From a checkpoint of a small mixture-of-experts model trained on Wikipedia.
Size: 12 layers, vocabulary 2048.
Experts: 64 ReLU neurons an expert, a softmax router.
Training: a variant of SOAP for the experts, 385M tokens.
Below are experts of layer 8 (counted from 0) of a mixture-of-experts language model. Rows are named router (the router's row for the expert), down (a neuron's output weights, with its number) and show model dimensions 0-95. Each number is 128 + 32 x the weight over its row's rms, rounded and kept within 0 to 255. Numbers have three digits each.
After each expert's rows: "comes before" lists some tokens at least twice as common just after its tokens as in all text. This comes from a sample of Wikipedia text that the model never trained on. Tokens count by the router's weight.

# expert 98
router:132105080116110148202120165140089126148138132131135152113064081138135131159063130096140111112099129163082092124108141125164127206176081198161098116131155148108182120141162140075114119165132113122166145118118184095132145050138095138172127132083146148093102181173070151127107091069147148106
down0:118103124134180192103101088106125141118100128126157117170161179112070168129056131128191151157083146143098131148132104127204142108136129117093036109054119154114124102136165128166132129097126121138083167145138138111128134106117128152134126173108102101152093173039141209096165142117118145149
down1:196124090128107093073120218108128142147162119066118139129122132123144129142101156101096044096141151109156087118155228151059113119140180105127145154082128107096193174130120130164135169143117143067144148113091124135150110121128118076128148163087157179116121157148116144111129152141123067114
down2:084093126135085126176131111138125122156111104116108132151072134140095123126030124149142105155197113150129146127124147059157122137121167123146115183128149176147129101168112080139130116154134120115175111147115054172131140088103152128250157146178147136110089092086145159105144130099080156076
down3:120158153183134117092101162120117127136217128097118130139130143156121122145115136124149161128159134082143106136121132127081046141103074043121151124123136148156150146112123164211124151145131219113130174100134084128165110118111156125061136100151155171119046137129149113100112143111130053077
down4:156115129127153110134168052131144134143154129112119118117109080095086175031159144135217112150133136123127105089102122147114116152114122119127197130127137148126159061141052115126128129092078108131126123192104123114110081196112135159127166124088170167128128136153160161104115161131107222095
down5:031115135131121085157213112028119115106106087120139142100113123124181146073121159152122149117128156124089110120141078135126131165105140107127136158144143098191139136089134142140088130184142126086130096098135117132144123105094128130128133100099114151137184128188126114123102128171171208222
down6:110131145144155124076138121110126147189110128149108152135199148128143135116150083098167091171208084120124118128111117115061155110130160139122063228166061149188121144163137101126132125155125116122134129110149129111106128108038154148153171091111161135146127147142094108077138101051078130130
down7:119122107118118127043177070119140129078142136123145157127130158145128164102139063108133159131124157088110189188000094158115147175142160178055127125143135148133144122149141148127109119123119190173130125115125140061190136128125175063130168104114112096117141132118109155130130104131123124134
down8:132155167077122107126110133155135108116135119119102122121086148095130115131129121081129157103128159118125049180177154110128150180064224151078134150128230145139156132112119106127063126139112130089128124104121135100134129132132093123145137127149234166135153098125037115087120132127127173152
down9:126083133099068155153202144115121171115131125140103092156181138167127154108075081168130081092132193128024157197145085145108140099109088095094143089138151127128130083104182115159176119103154128125123118106150087111148173088152154068148118121142111103129142118175146123125192138127130128171
down10:096132157094154193139124117134148129134151128119121139128202152132104131121128085101148189055165149130130144121120128091220133210126063119087133149124134140066090088132051087162104107164120146112094141149143101072117132126117162107124174129118129093176101109126103134182169070153171130104
down11:164125141133081062089128200113098163140129063126095129120150156093076154135106109134140141153102167163089148172116154130197156136177101154090128206116097121094140191146161100074135122112095131109128096108132108139129144083141101140111168097102105131137133105119104165167127227145052139123
down12:138139118194181162110131121132205159172169139126032000113108170135129144124127096134147132127109086127178161129101090140110123119137145102145125139100086124132142144126100154121135077155137120136175085138123150110112153149131131100100126152179120105102140106116133110195178091098114112107
down13:126119107099108103129141130137136178127126129137128161089075157039136137109115131120125123145137122182084143128152171095121220077136085130109140111118100113175089106090160120148189176155128104129126132144144119109174188082139138133118185129121133109133042158130172131151137026189100097138
down14:127139115122119122090164223129125125124133192104183158094158105108130183043111105094129136111162132119135127153121109151117085109127094172088108149116094141177174123127144168146198063128162140098160083122101078140121157170103180104157140129075134091114191103123125046120102158127131122128
down15:140088099067142092145194107109106127051115140150077091132126145125179143123158106081148057101209122107083123118161068206169130088128125124124131116147114120133125164090074149125093181128108089130099112126106121129170157152118132144145119146128131129157162219136113131143180123151150188103
down16:128123133183151159129128111143160151087104154093076098177124078155102123126114090075098145125144133132117133127113148146184093153136119048123125098143168180093091094197162156123128052119101138156162149128088145129130104065129144193157143060129141138113204118124114088114084132176163117185
down17:080122136099139108120152150162130109129115128159149138096018130084104190097153115163131120170134181085124171153162212134121091150192120103122190049190110128124131132071159140100161098124159127088077152148158131135070119104148126136120140142108123084163121102109077111134151111159155113130
down18:164118161114122072102119157093252161143118008163084103133105081107132166141091114120133096159143141106122107154111136143119145162130107103103194104146174135149144136120162092133138141135140163108113155142130150082111180161124155111115139046106181123097110126127142103103104128175086126157
down19:097111125127146135169123150146100144071124050115196094156091121172123132114115121138123095135093163124162138145149086093132222024151189120112122105184144142121160130138106111143119140104141124079119126111122154155095068145143113179122150165113105168105134153128109109130115123120077236121
down20:134117114158083105203144141165059121125143099083233168134137136143091144153126085147137134138175109147126120118149116169117106095135154143117154206137156130067123122124113125167162138137029125118131054154132115158119128130128116196116116147153082125120051095105126128102111171106138127080
down21:122191161097157066122083113195143095149160122104185109198136095069137209114101175074105127116157103087131118141074158153128111120129128114070134118101099097123132119116117162102093087126142107178188127130135074188133128121114125147130173105151092194173166137127129128133121072126150108161
comes before: "\n", " ", "---|---|---|---|", " No", " —", " 3"

# expert 3
router:146117114112095175169098195143112108167142127113147142080051117153127121131112102105160149116135104139073108115164172164161076156129144198125115100162133134097172090082141119113101061160143124103120167120089161105131173054133113122142081142069139174066112166204112147118129086109107095139
down0:068125175085128084100155124086123145128086158128124156128165080148157185146119124163127105108130132122117149042135144152120082109183104176160132140085114120112104120128150146084119137077135154118152226112127073123196069062154147105100161129135142097143104120106143139120131146163152220128
down1:077192114121185119166065153140122134140159177173111115130132112106127168120139113165142159140139125110098204151139112108115126126090196134121123143131158112043110125128100141182078084133127121103145177101147104128143109084165040136147065160102116112127110090133076084119121150201128134179
down2:120159095072140097120152112131137149103176140133167103117123186138133123142196125084087097210141137132126127076119130150113114110152163146127061162148161153153104125060061113155100114125133181139116127181104131093143111130088098144162111135075131165032128085153138099132158154166150189080
down3:130128131087137137166097137152143123133096133145138138075144162034120148127158115147171087138196134129119061120115095179132162098152015140111139113148161097186098063157133136115134134093153154043087139162125086128134107115125126123169195161104130133096123126125171133122106179139159108160
down4:167176128153141130130130099142083122132139102156121089115037130120152138083128191126131092121127116136123121120114157093053113172157202140094151103022148186135123129117172129131149149130176119095113138088098149155139125128122109084168223135103110189113123097127120142097135104177166098105
down5:121147080119179131128128154123117175131187123169116029096122136120144126184143089137123110141147130117091127124092096067133163097131127172123163149133138046132128089112184157129180075175117223135124155113115162113154101088123135189117130123100072128100075118123127118137161129145072182130
down6:120127144111135099127129102127164104124185116159159047133065157146115179145126155110104143155143126120158127102131152119137137119157125128185183145120056054146116119091129098042163128135145111167080146153117124136145126143089056177131086135060121127126121110191177116112120137170076195161
down7:120135109107115119100121189173136098134112166142172089117121223110209114127104152164129122158112111176141058128159138105120140127136129136153122111098153103172185070122142178100165114141107071129060098085107137127152112124146125075117150175128101103202163050120110128112153128102159080120
down8:153119083135180119181142126064106124116151127075113058138102111083102203119174179119122123120166128121154103096184125119126172155126147176114155095070126114128124078118159139019092076117134097134116135126105117111129090133099174179130152189139162147116103114120115154131158178174124140172
down9:121081138149166132138136045128133181126146142130122128113112104139133148161179167124146094105128167153148108134128087197097081166134069102130115138156145044127165143124102093126188140132058219100181121123100121072064119102133113114073152145174129174118109131140110106128174127116093151163
down10:116182123131203155198125119226131050130128099086133135113121131166116154077078120085111150105172102127086120121107118077139138058127110153128134145179074109142125119123111158120206126126135123160196095071138154129126135108174131151133076119072143127177121128138100113178125149119127129109
down11:147125109158067124124109115097170104082095117114162206102152104114131114143130143119159124108164091152134126211189151150123150168153088161082137111133148176155141137121081068162144125150123119052159097127145121130136145160053138145146137150085162097170096063068083110138126109169166135077
down12:116101136097143136102134116126058112173112055138132121197152165098125120119130182174123148160149126181142136138152121113101136164142165126178105143105139130105191148058062064132067128127101171145146112207210114091130126127165096099091124108160101100121130109132098100170127082153139091137
down13:122139173133159132147125124107130084121105134130174150211141192102093081066145106155160143115137053124121121153174177087104097129117117133096131130124137138137156140123192202130107102137074159100131119107138168092159167123124146102063050062156124163126085159155122097161122067161105141131
down14:091101189097138075115195143212144079129089164122123067135122119130156100179126154108114192112128114136153153182134172105150105116161073112079157122078124138166136113101111105111134080154110135117126070140134142159227128138129097141091168101124130065140145140119078154137155088118102155158
down15:136130145087061090079128130128138098160140154155098117136154106120102123127176020101154164119125074152126164125094130144116114168099170206139111214165137106102157098145062106081069128101159122199118117126149138158115151127132122208119159134166114109104121129159127111123174125088125114142
down16:114131119158164129123123135101098103175161111124129155114166106162102075132094076122075205124121124091142112117153096126152130111113072151137086132078068156172130129143126099155165069159111111142119196181118112112130133125127130162131163092102216127139088169128128244124156110130094142078
down17:112135119147109148103136118131086136164108112133121042105132086127142171098159129092163128085013130124124120194080116097230084078158128090170132167112136129135126145120113134128178155134164146213112151157112104106126148123176159092092132157134124147128094112134131135068128168109135153161
down18:125172143128091118187118134097124192150142131135107092141179176133218146119125112131094098106089084140084077131138129132156073139106154121193181062090176106098132183111136104122117127103135141111111140150107102189061145128172142080051141121131177146084130117127151147139166113109155127080
down19:107122110106098061211171158152134133105137184151121131118112135147105060135102136172158078047111171102142110121095081143129147122137168104174125172176103133114092199158074118135128146114156117113123100106139089123177096123148152128137112125154115119102153144145060182130127127129083089219
down20:154156133183165092126140119110124119052102123087168101168138130103095132130134109153106170140193102147086142170134136129122134136157082040165076208138117195139110133081156141148096146200132131089104125100140147122186092033136088123136141094129127110135119068129150135110116156128152137147
down21:152083141141113118126151128108128128124184127122097119131159078225127113114129166103102183121115129126154134125152129141094063138141169119141136106142187142096056106049168138151146120154126166127044096090174144125102136112144167086121097162090192116144117118044133112160127183128176090133
comes before: "°", " |", "}", "1", "2", "3"

# expert 61
router:116122129119093172137114165124131066159153153087132127088094109149089149134088096102179160088143063164105117158116170147154088161190111159139101081155149147088168127085141136032128043117139104132174178078074145119153154104123126115153112113118129126084127131129103169139071103112179091119
down0:159044181140132101147115068128126158117114128142123211086204163170067139129148152139145105120131199137110170121078151083108121129122123144156148102125132096078157141142120151150114142181172078081121174141032092103111102170142115115126080158112139146101138083157143096134128130144098115147
down1:144184111188082111139123139148127120139099085102212159111115071141087111132070126159164105114144152140155160108121110129116163152099145142105130128170147045113184121097139075133129041142108128050148145179119128125146127133086043176129175090149133134110174131127149113175145130130118164120
down2:140130175129143121129139129085154119128078100153136189177128147086179111150120140133126109130106172148090117220088153172128139063075146082134162093077210160182097087136138109137132148113127125116116152141091141101095173121157111161141038143125124122119092124144148120095172149125074057122
down3:130143053021145159139128115123122148181117166100141132123146097206129145076151138124098082061112135117148136144133108124130195116137095127105066154142115116166190147135104112154124118104158114130128137167111136189142130069129144092126147082134182189118164131124132158089136151101133037130
down4:093048135141170118163129106129085087150111114136128112128148094097113124128156043140110144132117131094139155176162104182143158181129113142151129163107115143172075175044144100139130151122108164103078131113164138121213157049126110156142141122114129123092043163142124151184147123152135093144
down5:100180146128078108100154106193161119128079104128068118176103135124124119139152153112167137129143134140217123233070146081132078125136085154114058125128122095092116112104126155127153114129171126134145138080196115214122146126102125142123091142113106130169106125136175146125128158113113064107
down6:067121157135064169119120127178099078168154112131101119149169110185078124111117126145167203117145121119115099118120113102136087127123168127141168213131144043064139111142120119120126174111146078092087113201130132093181118156181119128052087131128138129158094124131169123147136138141108149146
down7:128192068143126147136129111136116102156136157113149124132121150134142089119119125117079123112122102119103227126127125183138110070177154138109164116126143093102189121080091191123162123123137191116143152120127111124076083080158054139107061125142107107160128138142090137131121175078124170224
down8:074073089126153127110140134184068098133136133160102076083125088129121139172144143091087120153152112149173085114150161089152202114141075141128082157135072166134151155119118185148085134242131145111133111181137123147132112100119119117117139130091074070179156163134130131121107152181122126115
down9:137127181146131068130142171202110102144114090151138135171126120099134102210190132144100120125168172145138144129078107135104115142138086099128153094067131127081190084154093084117127091106188127152151178177130168132090153133135128091124049110093213112125135125144127118099126113123074102129
down10:088135117125101133104144091105152128122164135118149125139124123131120118105151126117047085086140131103088130140154110147133104119167145109135140170108197141158084128128174179107083192113144141106156153106150128019165123093106087069132132117163178106173240139149106128099130082143184153121
down11:107119154174138128142106185024126106083087131132084162129130139083150134140124130166155151130076132114124111119114204134162119125122151089141115098109143159141129150183132117144156132097105038137068159152149146052171190170119087128124135147032125101137120133143129176140111123126105172148
down12:128130138157129056143135086113135110137138231090142079152149168146148135141124099139116130187142154118135224149132138078115133123131104139115154113081071157130115145105140127105093112172141128145108112044169128102077148175161132114115134094129188158124124034143095109147115087086176138142
down13:128149127127108176119121121146117143048113075152084096092071105166088139144133102100133139127120112196158147136094145112130117119128079171166088130078118145122138101111122152131120142128060174153157112194153191153177093120162186118189128150144079081175079172110141080159135153144129126064
down14:212092190149132110120041140128132069113083094110164098164080152140011137130182111166128130109125086118125149108150154102094135125099112073099098154134122172151111126184127131126119164164125148094092110137140142131171126117139143153130141134159124100130186164139157140133122123137125042178
down15:117103061149113057102155149108163165120203166131131137127106138128238114137119157198158101114140094139133129147142132102114150111160149125136119083182082113133132103048124113067095135142133116188146089138122136079127064108094147140191171142105141144123103135085169124111120132087141172126
down16:124127085173122166128147097106116157144144134186122194151107108157147121127076114107109128138176228111083129158036128103249142109085131120128093085124130129130075106167165128127107130136141148134158144127161118132110126085094116071120058148108136100128154139114141131127128105106135199134
down17:139115107113110125128147162078100144156220130125103128130097082115129109132161127109119150157152108123128131122102130114129157106091127082124081195120124158181167136059125110144165171113110197116157045184119187142085110036086152130091097147104103148148136150164124127171132164085181099138
down18:171188114100126164159115112182124144120081153125152062163141122049130126103166095021153128171143095141144130137152128114128154117130197107137125128121108159088123123116101130122148125010148134168127175103205136208133084109084129132141094141117114096112130134121148122109125150129141135112
down19:127131075095122127097159120167121113129147103125125163180120148171089083192134119145125124164074079080128132143133127097119123140134098104122173107154096212140132143188131181118103133172085156165157198080143054104058164123065113153133080140106133138197137128098072111128117130147128134154
down20:144145152137161110145097193170135166139116176115143059133113141116083195136127187072182158115182084121156140098171130118135119126139146077084110103164144109156086056155090097147092133120050114129054137122114088148132142183116141165125128170135123079102148175140080125133094112127116120170
down21:122056134049141177038118097120130105152118115128130086156154122119128122156144090137196119072182140104117139181203127067115125154115093079099100105128128052161147185126145137179114153115123155190106150070117125136165135098143123156142118121160124093124146125154132196153145119110133142112
comes before: "s", "y", "ed", "ly", "e", "ies"

# expert 97
router:119072115112106159137129157176118085139174197107149133115107084149120112114119094103180131134154081172060112138119134143130076168152086145135131104107161157098147135068180133080101116111139106094162189127123203079160129102153132061137081145067151138113115124124114141108069079112159066133
down0:164102101066110143118115124128179128128121087173083175128147073127148150059164113065128182080106125139128171106136150102110133133102128095188125128124127131095170146098140166149088082093150079141099088204129157145139118174169164149139125178055105114154193133111132137105171144067134150112
down1:186085165106071143136130116115122157113091059120123164143117123117119169129125134133135133172120101124155112162149127139084143096132134172150196122177145146121115082058178092131131132132124157129125107068131131116070116205153199153070128101110135148153190144125131023126145113062129133133
down2:123154111123100131145158081143121146084195164134128117177200128118128141114109116077140134112126136161127130124102132073117104135050135102055140132193105205125190166146115139102078144126132177142087148050083129116122121120074182125114156165138154124124178153049106170136115102138125123143
down3:124089146076097080075127155143086129105142133129166120156179166136186147087128140119156116117150147168135192112130138080142115121128136115089148136136114135155162096059061119172157147121126140101136209151060154125173110131093149180076203121158101137118117088096112118124076103195144097097
down4:048091121133129120067072097130127183173138166141099133140216192135127067166131089114127131136115103132177163138130135193152054134106049145147122120113136154174108084124138108179121156129200063094158121128113132173088120108141131145151122125130154085113153125113131128091163133099126117135
down5:118142122112154129125141147138118167066100127124099115136209129148178143130084127135125101116072110162087167149123139103180141137099124115150157106129126112132110132111148118153131112099129159130143136103091180120110114155052178123076177084113084068100255065134135156128132160149148134105
down6:100167140130132175085187126127172149107108162131145151079121108170073100134098127202181150096070142130178126148131109119171117146122078176158115076143133103102111114097113094118107099208103103153146186127120107038165121130153141114134161110088081088202147118108123081162131125133138153112
down7:102122133161134082075087191131073089155137156157124160129137188080139089083129128139158133164089124166126124127105150115173198160211101130205143133131080171059100150090133142096126169084180140072104129132102125136143123073137157063122127123152107149110105118107111111123155162140105108162
down8:150120104124141145108101122149094183213157062107152096126183154129124109144151106101093113179124180136101108113142150113128096068135066118134095182126144182146135087128123130060115169121140133133173148127159116127133136209162050089150079167147138124127069077129115113151125144128087187107
down9:103142182086151143119098096124134139130130097151098165077112155106147152143117120104129126123149144140182055116168096131121164189162053127191103104122161133127112028122114106192124077147147140131201123128163140128136115162109114131094125135141149088075172141049124128106133149143092202112
down10:197146116139156114147128135048131129143180153145143136148122081093180087134116151081045091101119130114131154211088105157093070118117135097105131131186146125164198143171128144122079150124129117167147165136106142164138124124102120161144106145115141161142126168129129044115065128094078084127
down11:171119129170066133124115113138120007159110128120151065110136148084138118154138171151131077125117116106136235182132165096104130140085120144114179136176110143110136119064120128129140076146171132133098053145119157128115131166160121163121197150099104137128108138084101108129162151150145103129
down12:105107133174107124127170161140118079115093143079185096137121128129127093122106115158086111201129131119145165164150102135116059108081202182121158189065160040148129152167115127158136103177136111100074151130114185156105112080157166114116174091089120107120127122113148135120179124106169107110
down13:115109128096134106132132131063152120183115150133175106131124211133124107076163150083057135155169111123098144158129191074180139148078126094148077106178108123057113107146133147165146131169143140074050172118128155133110126138132195076127079147140154138095175110139121132129114162106149089149
down14:087076126066080117063170198165159110143097129126160200107113175141071154105128127148143072127124212156111136131166110107125178129093140132142086107103118133097108156190153150122146098099110126087129075076121089131144056118132177130128143132130167176154129151181121129135156084120156117136
down15:177114130158108117134131128151058110117105125115105188162132133115122058125117139172144140052103143136140092168194170095057128125108123044181113148174135100162116113138124137132101052200110172123157146126141113121087158103125121119144133114142134131176058155191179077129127114141128120136
down16:123162143162127109167123129131132140151127070133127165163071106128071192174146113129137112155103123125129144153161123127166154082145103158123132137120118102053144105184112125110128083123089091173137133119113095126134182017101123154170132130178107075135135175169144158119016156133095141120
down17:109066068141138109127159145166149116102147192127117178147112169168160097089142129159126088141123144139155065080110122107098124103170005131139127137128107115148169139117120163131199124150118119078081104161127108171140111052127128133141135114126132129142145128144113165066124148216112107169
down18:137115137149129114133141144157124093126173145126090137128098102146158117127157106144106205113071131167149131131146079075134121037122178062138099122089146168123139127126071126166133046126128146177042065125137126125133165130198093140137138087178148164158139133137152174123070127108108160162
down19:084186056067119114139129139137119114091131127164112146122140138124145158159123133134054146172031129130141127147156140147106242134125109132163116109155104167114132129120105121130130168102107122143071130099146157123167143141134113150122130101087186094030056185115163127135142102149150132147
down20:128128076146119106206136151151128116094129091129117246081136139082104153090127146109144137091121126121144130124105105221169090151114161163136117124078176162157111151152137150113126081125140078145087095128110167118093171151105140144108133130138133072143121129170137093138164133072070185071
down21:124145112103174117153126090102114124121140086137137179108142173107130081145105201101163190125156139117113121108138125089155130126142134118148114161104140138043102090176208154115114130166117126123103144050167136166048174062136128047110097094169135108112181121114125104151141122170137136168
comes before: "ed", "ip", "u", "i", "ular", "ial"

# expert 182
router:126064101136086202131121174150110094154107109110163172089082108146140117151121128122178122133120075152089108152126141171143132143139146163169144117163180139117137104108155140061077076163150120087157180118121122088179165078083120082158115151102145180087080156141096119115105064072147086146
down0:131030108107180129121104086172126136106120165123129080082133133079178152104131121125099111142122149116180102246082164074130118121126140146116124140169139082162096126108089133124089121139120063170180118153132115161146121143165147058104161132125078119134124106143147120170152139118149187177
down1:158129122144164212101112204139140112165090074098122116125133099099134165110122137186134081142119074136110161115073111065042143094170117106119114109142137081138134160134193132113189150132193165145118070107133143120169117133116124095137125093120148131169088174126117124147121085081154189125
down2:152152114123129108123100080040196141138097177180148105176078102147131146140150144101120110085136132184093163081122098132177123106083128152122107131124129130172152172129130123122115101132123083084121136125142210101045109094198116091135086154122169157128153151160150127129170129105061177111
down3:128169113126088146126108074107120160085132139117178112115099137125089088152111117148113117129136137128104121149158128119126083115142162125143113175179102147163115124061123113138109124215094147161104132165113115114098234143150121149169111075063061086177108093123120173131204090157148123192
down4:131128109141128126115086108112177130137123147136128123108122072057169163128131085108129195151128124132114134246132132179161142052141134064083134115131122124130136140117136142155132108152159123095157142188144121143056111051139138123112159157110081143077132142205116119104125168162112135063
down5:139168142130104116075099111128121125091144130083057099127090094153144111156144171153138106115100128165116146073085176128146179173119112109128150097129157136041124126101081101072100144157176119094118148149114150153122127203126100136226204127151163149141140107090131136183128124067146124154
down6:135178170118159186133121099100091091070112131114137153118163178129136100127079127081167134158174176146127136146089134124136189079096090117098151129135120154124092127129144170103117183126125117063065086176106124126196106156116107131105096168076140095143110192150095139100147138064134136205
down7:136147100106122097111089213105107134152135006176143112164097121143158128060145135113129135137102131122104200120123061107126110127119162108106154106148127129145100130131098095132125121162089112171141162122152108095109120132080126135182054149199180128164101161210124120157142119141124162125
down8:043089117130114152115109106131149159137196151103135108190086140136116112096128135134142098131109143086155117127125126140094042166161208085151167137144175134132142073119149160118051142142143159142096108168142125190133165102144099111128130087133095096126129158153068076206136163129145112088
down9:155082111136109122168160155138137128125119128103095095143086146143114070137132078225109093101132103085101148049127161130142089138131153182127130067053111153176096112138164120129176179127118137124099136121123140121196168052121133144146148121224126153134103166134118068139135128125131146139
down10:113143132112102097136147168145150155129187121158095139197147128143188151128135170149145089079091139128129050108117114122111094122103110098153217223174127139119114128090135110126112136126139171138123132144137074108151150042095144091099143189120100052100119115086148133183127111137094139106
down11:134132075146149088164161079128112172116105099135123079150136127154177118074114115136181165123123075167178126091115209085155094116116177136105037145093128153121109122139132100141131091122115162099124092152097116148167156246186137125110127140100115127127157113118125108158133057147118155131
down12:116131133132131172145091128111107152125113126093149154128165142110123158188038127147090041145102106140081092125110128124117132131099167152128140148158136075127089037175152127123106194162133128189174121168150095088133135130140084107095191168079123115093145074169148151169116139136180123101
down13:050153129167148123136133129159127096143113114089101105150153085124102127178120149228054056109094129120138080163121111111123162126139171168137188179150161100152117104151163162136143172112106130068141158104082135127185134068133091116168152101143108062121093161137112100119126093172130134144
down14:141118171024129124141113131159156117162119109128134136170172163049140164101178124074079196147106157166156139155128082123126124123189166121134120121125115114125101114135113105162088094132126136130127125157078150108170127166125094184084072187176125149080135110124106132083079143086131082175
down15:118128080177157063118076130135120112146181159198120091132153139095130171126135050179123147158139118120109130154113128179141158144060115122065120130144138128127142134125104193062105130155144184159127084082064170095156118126083117131146129156142164106172163101068089145117107154094177132106
down16:123113171167130120120104126118094186137097149180152085141097106144133125166042124161130113135173103161101107115216105118137145135061136149112127145112121110038107167111222130146112121108111126101151175133108145167129113113089146117124086149157085145165072114139132126139157187178071111088
down17:102084169180136131128141089090147126131165092115123097082113114117127150100124126066212129139141141152102160155126109156095127139125098104133146123134102199139129076166157097100191123032147122178133187083116113111126128114183092134113133152143078116164079078135218135176110154124112131151
down18:131127167061125112129135149147104119110069140107105244128143128141117152125123125114122147156132170100179066128148134121151127110121099057183104100100010144127133098180122091151097185134146149124177227149121128066118113129141118122137146158150135128135120124112097136131122075130141140136
down19:144145116102107169168060145136159191133093091122166151137190126126125140111149098070150188130078131077120131142071121136193127105123149117138115130160122151128139092061138177076082141142082218147132062121118111068110126100108128116121102172121158129127193085125118127180178140117134132137
down20:128129075135174199086112095160156106192216100140128105158109116059177124122055183123130169145164150106168123112116149113116127162137134137124170109125098099203120182106141167122145118066092124162112114107204130142128123090098127089120103114108109112139131132051125124124083132161107148109
down21:149101098168158106146065181095149125077137144156177127096106092120209110086144149127134184173125094155156146056120063175081152153115122119132120116162109200170132135138095083126172080122188141099095130143109072101139059098103166173119167127129095097115129153157141137136110108124134136146
comes before: "%", " of", ".", ",", " |", " years"

# expert 150
router:151101100106113162137126194158137099111153173094148127134091079158143132158118118126181149096100092179072069147109120150170075184186108150120083119128161154074152105106140146096096082124148111106162170126084132056195123103147106098165124146096137115082113143145123135137070057106170098128
down0:128158093093163184170126105085115159141129074111245093135125126132138110131114085213126131132128145107138140093139063170114129159092153098083105206151124091128130155127129121135117106170141135175115147169101105051134156116115120127154097109128126120123204132162129087131105051129153120105
down1:133140126101122100141122100134130134156143193143100198125117131178122140160179021042130093123126123063107119100121135102112169058130176126131132154150137145087165084087197124130117112109125124129125115215150139118117100073126135122178126151104111141140153137127166098118120202098099168128
down2:124175127119182066127023088119143195151142136103116151196091147137191112150126140135132144097090135134153092193129113166134155157118121100120194086145163147195141134124136128125101080121145096120136067138118158056172132119145101126168118117118112148057168121102091080117126135130106105126
down3:141129111191123153104120117119146103171065099170103187170189082101130084144136129168124217129132126122096097133076129139148112180090106145137140104196120114047099125123072129144146128181125124129055122131122127133163048094182133137171110130127117095084124138159100124188134151130123127138
down4:095120106140127132146087123183135162092102114108083228114089148199127137147119064122151109159120155088147116133123163140110119140178072132123146160148107156181141145118121184056133115048081092152151139081029126161106130125128130165134137101137126121117126091177101137124135156135161110177
down5:150126137115103144160213104178121107164136117151107135130103144116111111148104155071091133135109059136116129132166148104122104169145104103092100156104131168101129071144168179180067169105077133083116128098178082133106115095107126178134122068157118169124209112115112115107109126210161169167
down6:121113105103136125126103142166143153088129107125127109180112126117122205127129130108200167065082140155129104127218143081104131123157117039137092147126123117115205186122131109194202123143134135138128105105133105127093100101130146108153126143138141061096168116130122134211105094127123099080
down7:138127146138149113094114181065127095111108188132122150190235139107128136144095152116133159117138151158049117116155131132173115135128106123068059104126108127122148022170146085127052118124093128117098117171167145116107136127139134126093153202122130107167119138125130133138177103107125150165
down8:084173164128107135151128124092176120121140121136138140134099129105179091113132110184140143057132102123166128105119128110138074085103130162062138140127174102176147131093113119191070138158090116131132117096141198128194129153113200105159127110176187112175048126062147111135073105144121130119
down9:080141124150132156065061185116129123137117136141135111143124107134129129136175129160111164125119147100082118139130049086174126103128139194137124176079165154027089130124126068098135153169117135115083141114118108073104131147166117124128134151181116146146183132073187134193163126162107154087
down10:133141082128112168135135074148078028126154186127089100125090167150205109111143112126137088063115149116090170196137126100124129092105099153128128124143117142152066102097066167123152201183148151098129081125196172133159124114135129105149136172118135109105093168164121123155126130122116157129
down11:120102128059138058124122166137107070108177147119153152142135167112096127084147142142113128171120124166127111135138090166068165129138146151156079061191174161064124120121129147120163092182124085190078098151153146131172111086131079170155110123109113148125132043121162128142127170092143170118
down12:152129151125109153108126116131141183121143125113122120125125113116080146112135130091058112156150148147128154044119143099174094091140148039117145174136163143093143167120101140127150124115083104104189196141157147076136125115132172175130105148121180184151082111132170062061100162170141055128
down13:136160122104161178152124131175169131183153102176056128149136120091094113147134155146119131128068123117129068125095136127140175201167162135086119131114139124163129147118101125060124188111119094053165117147132141082052111159131147130153169142084113095126092103163100176168073091176102123108
down14:116147129133172212150143142125108120166146115124128118146119186182154160129190042098127126125114058113134119118130137112143128129129128096111136175113156123133132118130114087105080106137209157066056177132155040164207108111128162149122099103146146113152123123143099094070134119079109142125
down15:138124224135046064116156144188122131116146126160126219134202084101128092066106135147113110097141128175126156135088148137179104087145130126117148097126124109100171140173069108076069130121111147114111136111134087098137095116108153081157144130131129149157103118177173132126129124161178106143
down16:104118122126131166122122150117167200100112150104118080135101127131158095085147094118108128096156146093127112123115128136145116137135129105095165125123093150113057095223120114110155133102101109058225134098123123117105132146167104186139104154129176132193233079123095114139094126138184161134
down17:145113113129137091093123150126142140155149120088143071072132124054156133199142164183120175088146083128156174186163119160141106125156129125139152124152169122183128145149122157116188172125087154059135165101129123128139065061103134137079148081132111085120128137146077170124102077137096143064
down18:091101180138144145177159128120122142122186128117106081124122176160145187127125128159053156131100147137132110090123101142160167130163121169094129153118118185098134131066147093091069090101109177155123137126123161130107123127148162099106173115122063085163146131120105162120163096004167101148
down19:132183122120120101036175129144167147105114080074109149166138161132131119125094139138129099130138109163110168188103114158123126128187134077125133103100144152181150232153131136110090100101056125094119135173144135151131103058103128151093141083174128128117126125185071141108107128131175158087
down20:117140122016143126165128172149097161158131090149119158143144130124115149217112135133175107155127160109179070206103129063109086114083155110142143107082130102182104125158141158131107119136130083126086117141142102133147096087108152142109056134129130122110120190106111128130118115189175093177
down21:180175124094139136120156131189108091100130179136140164087126180118099137151044136115154151129130099165095143135107108179137112074111081138082163133134108082151164164096168143151124126152065126102129167131090132118094120147100133113085168169064206124166125105100109113107169144173155120048
comes before: "ure", "u", "ual", "ur", "age", "est"